{
  "n_layer": 8,
  "d_model": 384,
  "n_experts": 40,
  "experts_per_token": 2,
  "d_expert": 144,
  "d_shared_expert": 0,
  "activation": "drelu",
  "moe_layers": [0, 1, 2, 3, 4, 5, 6, 7],
  "router_score": "sigmoid",
  "normalize_top_k": true,
  "routed_scale": 1.0,
  "balance_loss": 0.00312,
  "balance_bias": false,
  "init_std_router": 0.0269,
  "lr_router": 0.00144,
  "n_head": 3,
  "n_kv_head": 1,
  "head_dim": 128,
  "vocab_size": 32768,
  "norm": "rmsnorm",
  "norm_place": "pre",
  "norm_eps": 1e-05,
  "positions": "learned+rope",
  "rope_base": 10000.0,
  "rope_fraction": 1.0,
  "qk_norm": false,
  "attn_scale": 0.0884,
  "tie_embeddings": false,
  "parallel_block": false,
  "init": "uniform",
  "init_std_qkv": 0.0392,
  "init_std_o": 0.0,
  "init_std_up": 0.0392,
  "init_std_down": 0.0,
  "optimizer": "muon",
  "lr": 0.00108,
  "lr_mult_down": 2.0,
  "beta1": 0.95,
  "lr_head": 0.0239,
  "warmup_steps": 200,
  "schedule": "wsd",
  "decay_fraction": 0.433,
  "decay_shape": "linear",
  "final_lr_fraction": 0.0,
  "batch_tokens": 65536,
  "seq_len": 1024,
  "doc_mask": true,
  "train_tokens": 441300000,
  "steps": 6734,
  "dataset": "wikipedia_en"
}
Below are experts of layer 5 (counted from 0) of a mixture-of-experts language model. Rows are named gate (a neuron's input weights, with its number), up (a neuron's input weights, with its number) and show model dimensions 192-287. Each number is 128 + 32 x the weight over its row's rms, rounded and kept within 0 to 255. Numbers have three digits each.
Before each expert's rows: "mostly gets" lists some tokens that are sent to it at least half of the time. This comes from a sample of Wikipedia text that the model never trained on.

# expert 21
mostly gets: " born", " graduated", "born", "Biography", " century", " died"
gate0:099097146095052173147150095158139086088176115150159193119133127143157115106084070174099122100180083125183155059176162127142148135121098106121167097079179138092126170183092189112114167191136134105109144069118119156146129149163073063077146124096101074121128156133136130134136169099140070213
up0:071085126120086142129169114151138086115203130110151179106117088154170145138093109127116158110143071139166143085166162093143105134152123068088214086099140138157127195143109159131139166157162104109161139069110135143156130117133061071106126141114073058137126146142134091131112142092137110217
gate1:063054107123134126150099108096161155157078065128118103082080141083152168154154129097128084137132181098113138125130087105166108177062146128140103150132153126131082094122102126090135147104200169120148171084130108102125043152132088163159163137096169100075190122128157163112120211117156116133
up1:049098088157146096125097097110119164166074034127132067136083140076171167118111130084103105140164154073113155155167068141161128160113149135170126127112127097114107085103147120126137135096173187108152131057146117106108089149151096137162112117071160085086172153141126161129141176082136123125
gate2:165132119154071110125136162107137160177082067121131141123144197137054175101111064125140137092134071123124193139097073118149084102180099048142180076106143123096165086157094095153154115128151119089161132107135104090076099149124133161141125129162102157093141164173138139080122128108102101111
up2:155103054118088107073100148136130165180062082153088146103145201123073170095161085107153152104148097127104210116112104115124137086143086041135150083136158134086173095144100167113178114130125117100155142144123140116077088155124103168166165123215081165108126145141111145144126132083075156126
gate3:161104146149151208146075088168145132110103094172164130097110122126146082147078160177104152140103101107080123077126116091145149140153161098073106135078098144126151091135145134148170172130164125171181133146107089154108139136184101171144159131102089155099186113157191123125167102112143127122
up3:163109134123115166123154087136093091156129114156154126095152162153162113178097208156125138112102087132114127067135160090113136123163130115116076078134096115104119086067117190115191130162148097196197144165111130139121128131199158162167153115118100115089185130123201130138129096138177127085
gate4:232092111173141170149134066160146113161138142182180135112115102108195138120127180199143100140136171145067112131146075171126083093149140090138132129120131119091168143137160108144125085162128122111156132054125175127107119154092127186131089132149114105156118131160100194156142153159138160136
up4:186104124155146117174143069173145100147154202209179102126085062127155133152130126170134085133113201159091107134135132172158063140092139083075130116152117111049162114132156086132150124173087130117135111066151202140096093170100158187111125150169130129103091124152129183160073180138140160128
gate5:132116125116152113149097137161187098136164109159085128122106085166119142101175124106116128191143141099079151126071092081125105179115189110023183125084138126097144126156117093227115133125184092147185143142153102150143161148063105163110131067129045155091154129176152116113162090153142064100
up5:159131140117159087208121090112142112124152093155080146098113080162071120083123085095115093112151159152094171206090074088104080153105139116079133151097154183117114121135097125190136159119153094161130129128134132105146133119102068144077130084159107188092086132130150120135139109115135108071
gate6:104152122086182205108147142083169129129132110114105123107147063163198152107177051142091174150111132059120080203134122135120165119144167156108137111180146185149185084098174112198164151102153135149112146141139114092136184115122133149160162126181127141123165146142123161133130116107137113150
up6:117163120115135174118136124105100147116135092110134154102150078170152146103164051125089174126098159084095100182144125142178173121138166169080192102196148153136207120085161136176135176092148137156121184140144117115158115128148113138119182131187141130114117147156127153125151132123182144109
gate7:184139141156189157128150137194047121113141154125114125110099123163088101105135119156104154161155045120157118159113207157152107113140102126149155123107131100087130145177189158052156140131140139123125143146104141104093112107105119190171099094064119122123068153137139095106104064108135151155
up7:173157131165156150101201100181096150135170100099125093091157073168093135120135123101121134134130115092147148129127172121153150145137076123120109120092136098118124137139146137041104141106113115106129103152135132120076121123093171159150099079112125141157086143172152100149089097116121151149
gate8:115182076138142129129146165132133164090178139123112147107126059115140181120136131173180146114153142086098063136085137123074209162155079169175125110103100143144117173113143122141099152184075123121210143117181184135110158090084101050147076127139177123115115084163137075169183131119170116111
up8:150195079140103143125175159086170165114166118113113123066137075137125159110091088174182119081178157083091098108106137108061170150169071151152117091136086127132126178144150123126120153183094106138204159100145187144105127092114118085145068120159146125137126102133141083171128143092166114116
gate9:147084155195162180081160122090156128127101161134116098185173145167078112139136129159165094092152122121094056088116135104123178110145096156161124166145186203155142161135125175150117142126095112136138132137133155134111092148148110134203135095175093103162103144130159169063114117122100117136
up9:176161158151185140083151061106179134157138170142111082194184109151070113158130099163140104102160134134070089072135143101160156104145106138154137144113169161196146144125135144181095144170123163139169118171135166114120098169132110140157122083100112113122115105120132177096117137142110179132

# expert 7
mostly gets: " ==", "\".", " ===", ".", ".\"", ")==="
gate0:111097140156164107052190118129148146161103178123148096127092154121120164196115121114054100119151190121092159142115128164136085161165113127141065134103113090135156178105130125149115101106114097106123150082107171164107104124123130120093106129101102105158220134115158095135102129118047092210
up0:120047152133167088060183101096152136152128161160147099149073108132095127211137168108071149147146181083091129122133137154121045157159112149146096147141151077117129180098112137142124124149137096070144100111116130057141151125127164153133143082080106116149210154081152085133097089113084087162
gate1:173059114177059116093123117107131113196138152156089105150125147184163080085081139091146125110160112071116132140166116155131149149137125062190157098082145148125095122118146100108106137134126100112100124131107138134129090138186139145099090133110188093071096050090144100120129105195190138074
up1:165093104194077104058117117138141140179154125168132105129126163175171134080087124093174148128156103101119114137153098115089149159164127073157174166084116129109132082135144117139079166156172136122120120114142123137149114151192092120057094130161172078084102085109130126122103131157164112081
gate2:118091146134070123115176149076162081160098101044051155138139115159108124117126109171072134120155170123100154104117138148119122132124175105137123122103178137198133142103072134120072177126098140129178132131121125171074112084157117129110090119106141138110092102127201084177125161163211179096
up2:074106103128140127148150121126155124129085132112072151136105091176141123126138146155100144099162146105103163056124135138092163124108168132094167113111197168209100143135100129123091169123087162106175117149145099142061110103140106113147077161074159117076068152186166095154173114129152167113
gate3:084125155173099093146180138130140131102150172108138153159156083194099081154126180180067102132134135143112175109153099164120153134126077140126115110132140113128045178163121128154114107138129132106134156103140137110111120140098153102104095119087092199127134127100144113131149157091107106112
up3:060111144165096087141139112137133127107151164127152167155165115148072083154185177154064084128174149132106152125138109134124148158115107113109122105134152108104082176152125132120073103151109186099081115105124109104102126128091134165114132131145068192141176123100158100123146137101102106088
gate4:084102109193126128139144115160164133119129168090136144164095090111116100145159111168133109064130157109099110184146146130123104132129138096134108092142153181148110114110129173099104135136145154147186081171157147098154195114145116127156095139113108122115182056063131090130151140145141167160
up4:129181177160163117152111160128117156104080182085134097149143120147133107145091119118135078122174113139133061127052072122136152161146148141072105115106146150127127145146111084094091177124139188123133108101157153133140202117066078132128085162140127142178167115079115137177164062106125097143
gate5:103097158120139086196165171117142131114182142132110129122113115118151165123099078149082077120153139187111126105132156103109116157089120117129134132118206066164091144125160142110164153090110122091168025116137102127120187148168132094119134143120110124176130122164089119081130134141166143155
up5:044069134130136080152169144113154139158175112139124092145147091105137168120109164131096103057143172184088125103114131120121133134102107160171152120131192089172080129119150116111171134082096135098143002132110121156164146122177143091135168151133120112185094146175107094084139149114203143167
gate6:113089141103146173145167131081122066161093111108195133108083132169085110130123114177101087076141118168165188052093075114108116116223109117165113151085081124108128139143085151117122107163162100084194180067149093175123121116164139166150162158068151129119113104126144126126109163111163115125
up6:121123163140144121138134163081140051172083110106186082147089156142085108124115141179109123095157145160168144052109118112119150154200116114151092123092097124155104101146144131136096123138177090144152212057096089173117096118138146123168155111044148139118109106115146116160109142155185149087
gate7:189134130144208100067156151102130085149118118115122124177138144139139086090151104166125064174106101103095169085107128170164144083182105123179112096150117123134162107099148074113079183161133057110111139072148141193127150065103135064137100098104107143116087130136146082132120129118106138119
up7:255134121145180092088137071095114098131116143137136114189134141111163084072104096189119055132073108123077152099103130176159077106186111127165125086132097153138155091113154062101101166132116076097106086136063156216145168064131136075156123079112094147099118116156185069122142130095137143137
gate8:106122115043117067159100147104127155124093148102126151190129162059154090173040123176137111146154149111158173194120169121119189106175089121143114098090117132117140138127072149101141172081180082088134080128087121144130167097200138147136149120158104110113148148115102116155131089145169185107
up8:091109128070111081137131168128131197127134149133122172175120147054131083191115118168099092137159145073137161175102133108076186106161104116163125085090141128139148107104094135089130169103159126102122095093114145127130146083209141158158113082136124108080156160131130097132135108104136198119
gate9:134143100146138111075140136078140122068069094134099130122160156104159093169125103123125099136164202150127127183185159117151154162068081134126139120166121119105117140129088101177159143100110122094091063156144156113126197137072111140103151191091154159080110103104150123127079118137126113146
up9:115157089158166122112155149087156149076082101078092125140164150069171130159081158156167153163144193145135118195164120128154168145091148119136157094145132090120134125141090139140153106145093121113097056138106127075128211105077088152090146155115142166044105129092166137098074159172109142146

# expert 0
mostly gets: " and", " or", " &", " but", " wrote", " says"
gate0:151081111090122198054190151156120142152134162119149139134106174128162100162094146118103226178136074142097102148129136049134115119127148081086130089073169126153112113098126121184132086131121077127135138144178150150123078071158142119125142086120123152195155184121108154118118108054169128067
up0:181049082090079197102134178144080188143126205121141153085132175150155107186134144125143204140124093124113104156132171095140148158079125097103116052111133134133148084098135118152115087140110090151126151156132160157114074075162159100124130107111127176193130189127155135112128142049128170096
gate1:168123088159108105124128162185133177058139176156123123063139147148162091088122100143130132149107148156094089162104095120121140099140084118181125170145114088077167178174127136043129135114158105153093131112131106137133121172116181108097118131138168132103162114168153084147140128112157116196
up1:124060110189119111116139121189119144087129141176152119054092128199165128095139047130145126174131141118136067118119127087141130136129068109161161157102123116100188169187125162079108185158128175116122144123134164096120128164099188115121125128094138149083154101196105131112151167118169105148
gate2:164146115147106093109160105129177131093107182108157046048139147081155178127104125089160146059133146130097106099115132136100110178121146165155160155115107100153196120155157184135120122137118072110082154072115102152078229118171122129101162126098059187093198128130149133155095129155161148168
up2:054161099114133101111153117105149064114099134092128100094172118085124165146062142074116128067126089160064066119122094105080099165131174166173162135124080126173200098146172114121130132165134091153135135086141104138097170125141088148106109102100092203129165120124151108145115110136152170190
gate3:155079172117144093146130221158118080127116108114095152107153144165112085116181124174151100153110085113137149116168128142121176124133135111099151110110091114156104073130108113086161094126143170140138145116134114085111080139101138180119113103138136148083176110146139137118130119096135066145
up3:112116152093118122138142168176103142123118107163058133097139170195102096137169129174161131086115118122104127093131066121160144150116136117084118118067134152128107095144080111097145120068144167147149153105130113113111108133156161203145148101091146173087117086120152121108151086120144109109
gate4:155139155156069152117111118114124153160090046177154164081062152152100151116121228164156178118100096123117091129179092087063155062108128186129170153150136139123133167133130126155116145089146140110130166144161151041127142132116119134147135100161058144084148045106136113164145137171111164126
up4:140111127143117100099115126091125178202128033169174132108087128128106170134124184184165162127105102159091109136156100123071123106106133140152143137105091098122114120128172124188108119102107144140140193162193162093138146142071145102107120086134116142115131077129156097154139124151107110147
gate5:162122154157122052110140156163138149134093111149172172133135138095125157112092087115153107106128102149161160134170055112085112129092096131097137149117118139172135074136102138090162123096090144110177081170143123122121134092075152182180151111176095128137082144091204122101140162100099096105
up5:139114133128132054078143156175127082146121151145137186123145134139149165093081101124157158164111079154113161167157073109128087128122116089125099158092123141165130126157129152101144111120104113148152113181129154170096160120075136182183144081172116119115112105095183121082139166113160134089
gate6:081099210142144145190160144094170117156172126083086120112095185097187091125115111149175184139090165105138164151120120101077134133120146143085128150122158050137104133084098152162105143160183157113125107060086131168119162083122152143093118142077107151101120095118069150118181106132141137092
up6:113086195104158142202186152078136123148102120080072150120118166111181131095168106146176166146080173126141152156085140118085120099134146121135132147102134082118092170097074121139117144180154122115124118086137128162134169112144133141143124169072100131108120102070075161139191107116138120109
gate7:176067117089142090046152145130158129135037147159146113151123179120117115151075150139073127109089112116106144132144123128136149093149184116038138138141125093084101151143154098087123115126132059135167157110128110185121126130156158071076120111099117132066146148106143098143092135062103144167
up7:162072077118083100080147153126108159130032136193134120131119145112133082133100189120061161139112081127129181117161116112138146106167177131055162125119103076110086151158115122089142130095170074096154116112120109171113124117159178123139101131108115141114164151074114093142118121069141177160
gate8:145191101141125112113083128080149141134138132082149160160081148097187121125204146178096136132149091144150134120143173119162082106079151081235089114131118122092135084119158153162151098143124156146090141118122138134152154180152174123073153135118085067193184124192151153141144118135151150106
up8:133120135160109122147083125098108140123121131099074158185087131100179161114203170176106176141145095139133169108192182152148112102119170068231131158153139130100131090112143154141166085164165108113128174150159138135126133165148181147085217151114091106148177165159117126120165099128119146100
gate9:153086099089116153134123076105116125157107108120157072113135127137118105240066106086157130153158165146123099148140125159181161082172136155104150036094133086150131173189141109082160135160131152091165149168096090082120115149134132144121139102120159151130179133133147073177187062111090151110
up9:181129087105124150093120132106107099174121146153156126125151120165116175198074099168132162157150190119130162151087137111139161079132127203127168000112090098113158190129171144061138119157071124081150131152132113090133124146141135117152157136073127149170132193147159092163164066134101137104

# expert 3
mostly gets: "\n", " mid", " semi", " NRHP", " Genus", " Animalia"
gate0:194090105130106114128047126121158152146118137158103172062183105120101177113093109105133108100135052132138131098152100122177159105088140137114070086134173110109119145105113139144187046151156201124102128139135143158100107115133152158111120123116192130118121114077084153142168134114150140149
up0:198095069142122119112068127127123179116141140150110162049152160111107174117071138101113150109152048123129144107134118134166182117082156109120092094116157127127126145068129162162186066147134178127098143143158134166113140104130149192133156117110173113103144117078089144116144142134136146159
gate1:182116114219135148149155118076142124128093137095109096094103150118124125103152110139052125102195129119112183110095140138107129122181156107082146103134102083153160128153095149152126168159145181165136132135097124128125120110139170140126141099163129115135121085115102105167166135187109128121
up1:179133124147126157155127075106145116098102158062127110078130147147103150109177146147074106114152127149135191121045157136091141159193159130112163127084107089147158162122137186131120225170145183146113145196091106142125145120188169088115116073131125123150113098108117093142142150188136110085
gate2:166078222141145119083154116084089174102112138102112133090127181155135171139159030091166066106084135100151132150125109088081170166139133139090163118160106164139125157144142152110074146114059090131138100155075170172133155127121128080120094139208137118154128154156092147178118089122168080078
up2:138125204202145165049150108133113149127131133105146132109110172153193135119162105097197115134130152127149118168144101107111148169148077114125134137195100126102160118139113145083111125136048055115157117150148156101134105131107112129153078111163117124152164143140115167174114099117172090106
gate3:114160167128134116124109167203121171110179168153082144155069147081145083092116136123164142103143136103176095121157138106158123170106138139112177072109110098154132088115143110090094139110158139053138052052125121047119128122137151113134178131134110106096133139171063133114099100161111161185
up3:079125168121085141120115121171133179120150176142097073159085168098113079120142132139130117070137124121167101159139122102147101171122137102094141080137124108176122073177122156141116127150157122127136092083101108076126104130121171139179164122105137116045119125169073146117139105161113150151
gate4:118147075083120113133142040100134114141129146122130094105151148147174155106080149173103159081054159109162176126135132176158128151156110134146100111148110167082140062132181166099100175122116125109129137140225160179113106130164049162112164114138136154095083133113084114118143144103073137121
up4:129133098147136124108211045096122120097140145118122106109147132158148120084087098146102162145112173070170223132103139215127163143080097140127140157115095169080138057136176185109136152116097144156142123175225169173113122117131063184148149132128134152099116182141106110119142099088074128114
gate5:140119162250118193123091106133113074145155162166122118083059114109179136149171124187072137176065122136074156130094175109181081133132117110112147088105134104105128138115118183107112138115146166123150136115124175138106151162092147087144104134144134192143131161156162101110089112125119152117
up5:099149151217111149096087116144112113147146135135140093070086117149188161153127108132099170160062164181035126127107151106202104159140096129165119106101117126147177137113085172075076157124151137097147121107121179152134129183075149102135085127093114138163170124127186104114113101133124151132
gate6:122138206090162107092206140074159121174084145162135098150126084160176198121143163139127159167167110140079134135118098169138133126074109101066097107104123081191107075151084141093092135210115091118149038107101086133119145118076140106119098167121133171170092118121074108094104140131136155102
up6:126140184145153116116184145087141102151139122166148105168112078139134175125173141123151118141130102134084116111132081163110143133101108109033086139098122083141127076133098152125090115222107138118142056069115103085131153133094133162121064139099115160155057108125119094127122130100114149104
gate7:148118165074101085099134032130136055098134169204113155099139154128125179109160144116123157050096091111105047126148156100147131101145155106122115098166169102132133111142162100105115148142130080100080118068162139122098097089134150095147109118075161161169122174177077150135081150134119213130
up7:156162137144114070106089100151125078078125152165100135116080146127120172096136156105088182101149074118117087081167144103186123119160104102145114152117168123133121091154132116105126160117135111115107128075181169121130095114139141097121100090036159164150089155182105121150105188158134181140
gate8:129134116152119124152144166101138186112085140107083104133170121140158125122070116087122114168060100140129117157093188168163183144123149107110102159185141088102146192163144102123148089099139154099114099193129129141127096119171052117116107181112141115084143078144116107126111098119109122127
up8:172152154185126089131107181102163149101081128157093102138128129141163063106100113122112152189071143133119127185123168133137201157103133136070079125137177135128137135117193124072161121137152113116113112162133120146139090123158041084089121198126116113062169107129143141090083134138107121161
gate9:116150151112164112107141091176095130111134162179111107178094128133104177166099118099075112108098121122078076169054048125150069107155144144108137112118106137090128170110126049114146101133153170118127130037160182138091154084126105182126134114109124083199132151119128124167117165119134181118
up9:135109132131149114112124087135100100087127156152134092188136129151103148141085113119080123125083143136096059170066067117175064133103176113124156147119122148096140142128106085146105089112134199147125154051170179133093134096135107172128110074153160085201067151088123152130089134078172173100

# expert 37
mostly gets: " January", " September", " November", " October", " December", " July"
gate0:124110163166082051144173131111105102153138146138097158172176143161150167153151089103110115141182125142079151097192112104122142126096109144091102138130149175073110155144159122153090132132161082146177137092197114126117130138130124116124097120165104168198140074119112131115156108154149064136
up0:167117137130095054131161082084130106112111120104129110175190170156163154101168094056089093114164133169039146110145141127141125140123106097080107124127178142048117123157153118132108156128180112096135105131173127094087142133110076105097081079129114151146161115081122103157130151120161064117
gate1:084066146129101135092182136159085137094103148148065080094120076144162210115097156140153195160117185113107161166180149103102150130125164118079147127109143071145075166171152126161083152144079119125119099110116122131098112167153173170121147141110165141142172138117127150098124115134058154132
up1:101157171124154108132210159124100168087092091166155031101119129128102165154104152129137158105141147161097146127191096124104122121110173125039179162156140105127060138183127133080146141142095143055116123116195139074117144103134186136059142212116148127109168083106117147114115116118094122102
gate2:131166166162080134117151115182204081157144131141112077135126124146118082110092137125140063184079165119089103141129155150121184146173115155133123119218102136161121143093137126102155140142136155129157149113161157050113071119107142122136107123105126121150094135064140121100156116159108135175
up2:165191154143105120157142163179129086136106166098133120143171148139109104087149127080143115175098134126089105107169175081150151115205128129077146088192127114139129144088156153115141128112154175118164188115175148126103100129085131113142111128088158104159126176081144084107156123125104074132
gate3:101103114146171115143134092110152127126135154156134160121155150140092138101115111118149108110177128109078110171073130081170186107143063128121175129153134065140139126148035129095136168128125112130170140075193167139132149135079163120148105164162155095099125090115188135119085143093127149078
up3:093089138125132122135134130119134160143131165151128108164170187112083133114107100103114125111163141136093105176110150097189172127165083067125158151134095088162186110149053116138156107161124133108172155086119146127095119156087149121169163136143153141090103107109171153132050133099110148090
gate4:132059070035187143113176079082160156106194158109103144101115131094093157077137107188182146075171161092110103157121144165111137111086146115138137166123196090180123090151132157110151159185131026127090102154222140086087102170116149157125149149130095138115118112151136146142113156092155096110
up4:123064094033161170082219103114166108090195139100107118118152082149098123116132106193174153150154170123138137147137142120126126098081119121116178176134190106147122099157085153138151135215122111134089147111156152112094118149130170160126182098089094161129113096122149117101123142092174072102
gate5:126088134093161176174192098137113104119142152134056078173156141126125166091148075102093102068151103085161068097108105130129149142040174137124120118154122171187132097155079130132169170154106125118157113179103136155127148174125104102138110157130096163159127163121108154152167106097091145144
up5:165108112115124162169178093139083090146192130149076138170153113082141208030134086139085081089121110111077145068139123075125187139061123087113174129141141120097107140151055114125111159131067149145110131148118149084119108177153118133174106136139149175129164183111118150154148136134133168145
gate6:128103152171205126092142149100138114116120120124065162087136231115183160140195137173185106160187159109134057159125138136127115107092157080080111154102129118119162151107136182121149129116115144045103088086129130152141131177135100173112108114119152090106134130144109112139075092152148057134
up6:113118153166144154113165116123139137095135122138084166084156209159156144105149155140136142150130136168109064144146175118118132070143115134080123163075151133116150135093139125111120111127143148142117104086134129100145118132168125139125096118132128118065112133130117091128051057107130104146
gate7:138155135172123131132149138101164103123114127088132036153062148109153131134110086123080172102145113111149091114114111168137133161197161092094087089105129110113146091132132140106130164157106170112131126114136119154124124185113117164182112174015195093126147130135106108170151180121074149184
up7:158138101173084157136156166102179122140094111098157074173107129105128111128138069122074128075122119100136106073115128193180156114158164110096074089114113111096154097087143120105151149121096157134101110133146147166101157129093107173133117131046194099159116150117097126146130124137077129175
gate8:167134204097161138119127052163170082137139097172077121120161163095147159104160149131126200082098131143154110070162087187116178129207111144068086159102134211117097110189132147124153149164128051076131110131167138108105155181130103153100140116146133120145087107134168151088098175123098149121
up8:127124168174146111123167069161175088085125086159103122114177179128157146122199176157095147060115094149178102088154104172119154126173110132031113151107138211113128072175120137101132148165080082080133134133172118107115170115093099143117140122158150151131075119147192127118109198103098149126
gate9:092155141106085121078135133105119082133160130104119069156100128152171132140104139116096108137141082108139134166044191130088113186102185144152089121161129162166107146172144170133122071136088118178165141097113127090102079135120167155150134171192099132103135100117135157141089191160137079121
up9:074184135101123109123097148112102089115151099103163025166051141146157112145126112113052160112120112126143146143091209096065116151082139154170131105166114109154098113163189125123124143169089127182148192120062106069131095142120183206139118144213108144073142112095147139134113190212098081112

# expert 13
mostly gets: " re", " imp", " rem", " r", " un", " inter"
gate0:080081140134100122116117149118184121130101034176062135158094198108122123144170142176105134139112091122085145146106147089116132077109135101180071079117102128124105198116126129155111076134153133128091120106112204041095127139101112141130081089168080189145110139121072079161133134135126119098
up0:088119123080135134123129172077156073127119055147063085151111177126119141127161095160132152142100142158053128147130137119081105103091139120167070088116092149086065162155097120126157067127168126179123127113117174059092105163121113099153086117166102167089099137113089107104142100119101148101
gate1:117137148117147168106120108123152134176124164189112113152153118135145139076110117099106113162110159190090114099082116169133133068234099094135092092123126077219135137118122118134166140157142152108055185123084118103129138148120179188202186136091111186144110174133191170152123123146165139149
up1:084132154101137141073125109153123098181134142152128151145185107127149135094112106124115128143146125174094153103050141169120129089151104072144137175085144051203144155136123100103138133143137124134060190103097109132107148140143153182178146128083168178149148146145163133173122153120145113141
gate2:088104156106137166131181138111124087143113037104142117132132118089119101118057113108147087136140107134107146180098123121126136088151123116127156095171121167079137130094105165111065131110150169186106122142187129138112137188153113077133160130218128078158164177162085113172112154138123103151
up2:148124163145124158160141128107101104142125040161129134103107127116128108083077103135146089124129057143144127140120083109096153105137091104151164097124120128101136085103125142108085159143139145159134128175214112161115129152164160113147121127199092104135165149168127091179138198157141126149
gate3:105123136139137098103145123149111183123117098078130095177156127163158085151075083133125141115100151082098142157136134186104140105093168128069112175209093109138103061147121096159097074128158129176149117130138140183116136108121091157121100098089125147148190142124113119152116087172133099128
up3:126095149186115124117134094103114186125127080104113086162095108151140083120141142130149120167109146089107118091107168149130163103089140120075146193148132103139098061159184112122128074148136163168132114145149133192121131123087144169128098129053127169110156184137142140173117155153110090146
gate4:122136141132080154164135122136158049147097183119148169125113114163107085149099092144120175118122093121115084069140089141132122119092150113096135143150183122189100109177159188075140101172049194060176126127140105167117102087146108090148122159136080138152190108094157168123105132160131130125
up4:191152110119135154149088125112144104151122197138133136147110078148146079135073054121172164091137100092103058113140103154115135117094164153128130154177191137158127077162188147053128108158065157086145113122123130153122087105152144102107146198143104108140150118088112141101125070158130139108
gate5:133155132099104185135128151142129154123116183081120155165137123076132144119104144166083097097187155107147127108115062092129099137158142192118141121120122149113151097091114126092093121146245162095151180107125104166161205152114132107127187160129130094078111125082112142149122155154175088110
up5:089139151143118184189147126141156186136142127083121132155129146083170127097095138136116129114174160095118122157082075128108111173106121171111123137101090142117169087046153102062076113157170145147148169104120128119163184186179138130122126169089139101111102130092078151119172107078168098115
gate6:074172126105113147137070157127163202143108149139130104118109124152059199143160149118141154106118159134072189137148184127117136122079130141140090162115099166087123154192190153083123119154133109143181115129148108112135147190196133117103153113123186136140127077144188110123111115122136170178
up6:131085107120099165128083121104157201126159118155097081134167122115088154071166196103150153093130175148129164105148124168127160125096093142097110141117094128106164153174158119109146130180117141123131142118161161042148147182164087081114136113123182141177117107144149102055112082115176168151
gate7:036108156117085158176106104145147107187079132138104097088171122110167085203090134144148144175145088170112117089127091134141112095137141117111163119085139172106153094155137140142104127149119124121109152085167113156134092102228072059128138140170086161183102146109127120130122162108212131117
up7:098100131123097137128129091154157108130100165129097098106161142105149099209102114154151119138157079159091084124129109113111112115150113129091203123059115160082136067100150186142078148160112114141135163065181115143139077118168053090107142149172083139150106107124154109154137182115166118070
gate8:157137165179176151126129095113125117160143159042102168057096111104103102157132066096092101083145154140154121126082126140133065095087146098163105119073110089111123120121159097125085159217113208109161097118109154101122085114171157161101136128100098078059138112128104121129113152154091153079
up8:130171210161172131154075082132151101156139165036090111112103108149095097122091081080115122154141121152121131144082162097109107106118142106190086129110065101095098138105147085127061141170080151107127123164106149101149100157190167160113119171160154051104193090125095135133132129181123135145
gate9:147103102106148144179118163079193114069163153122083087112102090124117109130054139194118205173137073120021140075076115108125112128133152122125109185059134089102122153094137110135116117123137145137157159107057095175111095115109158165147140141173123114078122164178144133067153124105162120127
up9:151082125139162133192171175078196112094108107132095079054123106124119148155072087177053164115132116146084176118114159121099093146154113119120102155051107097094092110096144089136148142106122125127145165139058107133125067137108142134122112121178082153094089168173130103061166127143140119140